{
  "experts_per_token": 8,
  "router_score": "sigmoid",
  "positions": "rope",
  "rope_fraction": 1.0,
  "beta1": 0.95,
  "schedule": "wsd",
  "decay_fraction": 0.925
}
Below are experts of layer 2 (counted from 0) of a mixture-of-experts language model. Rows are named router (the router's row for the expert), down (a neuron's output weights, with its number) and show model dimensions 0-159. Each number is 128 + 24 x the weight over its row's rms, rounded and kept within 0 to 255. Numbers have three digits each.
After each expert's rows: a language model's description of what the expert responds to. This comes from a sample of Wikipedia text that the model never trained on.

# expert 22
router:109133120158117117143116131133137142084105144135141122117131136098149148138114104110169171145138130118119123107109118126092129122145085145171099069122155181103153168106157152152102126118139111124128097120173131148133135162173100098140117156160077114115126152149090143127149112110108136152144095140123159107126148127126142138098163093151156117135121130068172165161156130092151137148116120149164110146121086142135114090106154133126106117147161124144164051130146123137142093152127167
down0:141128128138127095160120112120142099114131098179117129128108161121117145136134096153141113166151136126169115143104098153075084133137116148171092125088136129159153113163110111163120163087142110141145066124117154120073151134111128128121126156134133064117106112125136142095134112131147133140139129095170083150169112144128079149111113132116121070170131123091142111154122080165176122137115154105137132125084105124128094161112101115129121139132142119136114115117125116105081111158111100
It responds to: Main verbs and nouns

# expert 28
router:125185105122131150138109135136100114069092165132112105126114130145150129143141084124180142123111135121096109130127087114110138141136111132127129084140122140164083134113145145133098113164132107090134133098137097109165144120155084148113062148135104093062137105142119159132146115101121094168142102112135142110142153122161154122115161110184180158111115108087113134150157124087129137163132152149143090129133125124138153142145151123135156132106134121094126112159118074112161101137124135
down0:157113130113157151082129136090136142149140154120128139108116142107113176134133139129181116149137138166160122138129136117107152099132093132126095127138190112125159130126105119137117138107144155114139177120110136155123140124101141085109142141131188123188092152105094129164152112137103133160126122119138128212120143107129112117138089096166159142120167098120133186112146114103095139094128088080127143158132123105114138131118150163124143104148138137120136161143111137103162144111098077
It responds to: Infobox field colons

# expert 26
router:128085098137115127135077120100134126120135115151152125111108099138136134132110105064165135133127151112105151140161146124100144134126139130115176113152110150115131120111117137138129113172088107101182134102155131128112154108134114169109081143139061134096110130091116126131147117130147145100143121169168119110105143074133079137111126109118161176134119124125127110113154122165145132148138125136129097104085127101131142145102130163119069103167145109147182085131176139103158090124146147
down0:093123105105121155162050133127135118141154108113135139102117103099100116121163127107176119093112161179151140125184144092135096129112076109114128168162124131150161095108116127155139111165125121131106131064167128085122150163138121120101113105155152149102093147130104132143148109131090121138109112166087144118134132101134117110095152113141117120114145130115147097120181174130126145130112146132145106125122116143112160149109104101153112145096152101141151091114134127080133173122146132
It responds to: Table cell separators

# expert 12
router:112109105144124123132064140111124133118095114140168099115124124131132122134127114081173129127145155116082115116155137123095136132121138127131193107140122138120151130131122096139127098154102111094195125120132130120128159108134128126118078133136071136115128125075145126133143118148163113110134119158177137116096130083122099147108131102140159185150129149134121092124139112165162122138126101129093113102085131121130139142109131130110078102180169100141174123136186137078144112146142160
down4:104150118141106108173096110144102099103129139052121087131119097139124124146134122134078134152128121121159176150156099112103145164180120118119127089139123108140139105106070120115172130114130088105115124099137078107066116133115100081116098113129167145140109115150144150129156150140098108109106126103135148124123123137121096098156102148127120165163149120113138098157114146119143123138135136165165081153124107135123149134121120104145130126124180127065132099119129143107137139082126147
It responds to: Table cell separators

# expert 59
router:123163120135105115140112140123112122129102108146127171121136176105155151149083140097104103078165139108122162115105148084109100135197127147114112119145143192129133176124142137130136102116132127161111120131106117132127150127150121113117121138156057126160135106144103151104146135144132165184129117112138143175103141142103129114120155147108164121111135149128182124134135137151140140134102120123149048101127136111104123096105167141146073147134142099156159134166112129159123140134129156
down5:112107120112156125122094133178165174136138079124155110137127126103128159165089134138096128103126097109099152143088112101093112106134125088052145146124127161137166127117124136126121167120174140106134124112114081145098093142111122112120128095160109145135149151140125114136108121127157131156099107153108113119136090145141168137157179179140196097116137176140123101090159119145132121133116100182138118084103149134120139132116103152144131113130148121165123140115134125135160111093114132
It responds to: Verbs after subjects

# expert 58
router:149140099156112120138099096139168114124144105121188155117161112030141115136105161109124070085133142125101132144128140115126112125135146129131182122123130132120100128128153096156126119121116151154128128173102112115094169119115123141140094121133091148164124086085111127102146110124103133167124081109118097133175159124105089100115145113141138140131098114111180135119138143120133158120110139147131058099145131117149142107094154124153075143136172120118133133115114125138107129124149144
down1:136114134120121134103084112144132107097193165113126146139119135142160161108100137109120099081088116077155131124126160127144124104120145145166164134159148136136069142173158136138105155131124158169137148122085106101118088098111152136131141123115107164128099134113120128102074079107087162142165089128143163128126151104118133145172139110146111112116087139142114177079126112135099117127132133114143131143111129168153112117092104102117146158134122134117122136137096127132136112160160078
It responds to: Function words after subjects

# expert 9
router:133165106127163174142111133081113179118151141136189134115114124080100101141135127076103130111116164104123113137150102103135093140135118134127143135106170109161145116127103118144163087126112104110140092110197116118130122180120126103116108117138115152132145134110137136105146120110156096120122103141111114134110169146136095090105115167093125145128081117119146177138177116164140099140126120125125106114126082135124094137160123187135087152131109080144154116151108104099128113121115145
down3:105150155090140132138128157113152119140124104144091091165127106164095120112136122104114108129062119126125138126148097159084091120174084195139094121139088147148140175143152133123129064100129136102162114140165133150138130178131112129134151139171117153139124146126130130136151114162144108140101087164148147111113144109138126099150138108092094152120087127105123122150109121093148115156103116088130120111119151120146127086169143168125104150113069152139121129156146109130133137103111137
It responds to: Mid-word name fragments

# expert 29
router:120186116152092120129112131128097233102141124137144149132105151142094093091111124076188128144104144125134110136137135096124134141108111131168176158135113115124112120106121107133120122153038105068141133124104131129126115106118079108159135147136127113118139133150153131092165137115131127125134089153127096141140140141159144134117107121129144156138092125137124103112143119122134126138107125124095108126149100112090134155146148154136129089134161157146149163136158133128131113117170179
down1:109114120131146149124085135167156115087120136103057133069119147149140127146117117144153130175094109085142122170137132131125133125110139137120166124122127098128156116165131114154103187151081171136130129180116165112179170127127146106132120134089117131120158125161128102148110134122132082147137149127134102123145105155171121185133102111118155176134136103146146120135111116106114151108106151160118121150116131108164128168105117126111142113129091141156142151124136140156099113123069096
It responds to: Proper-name capitalized words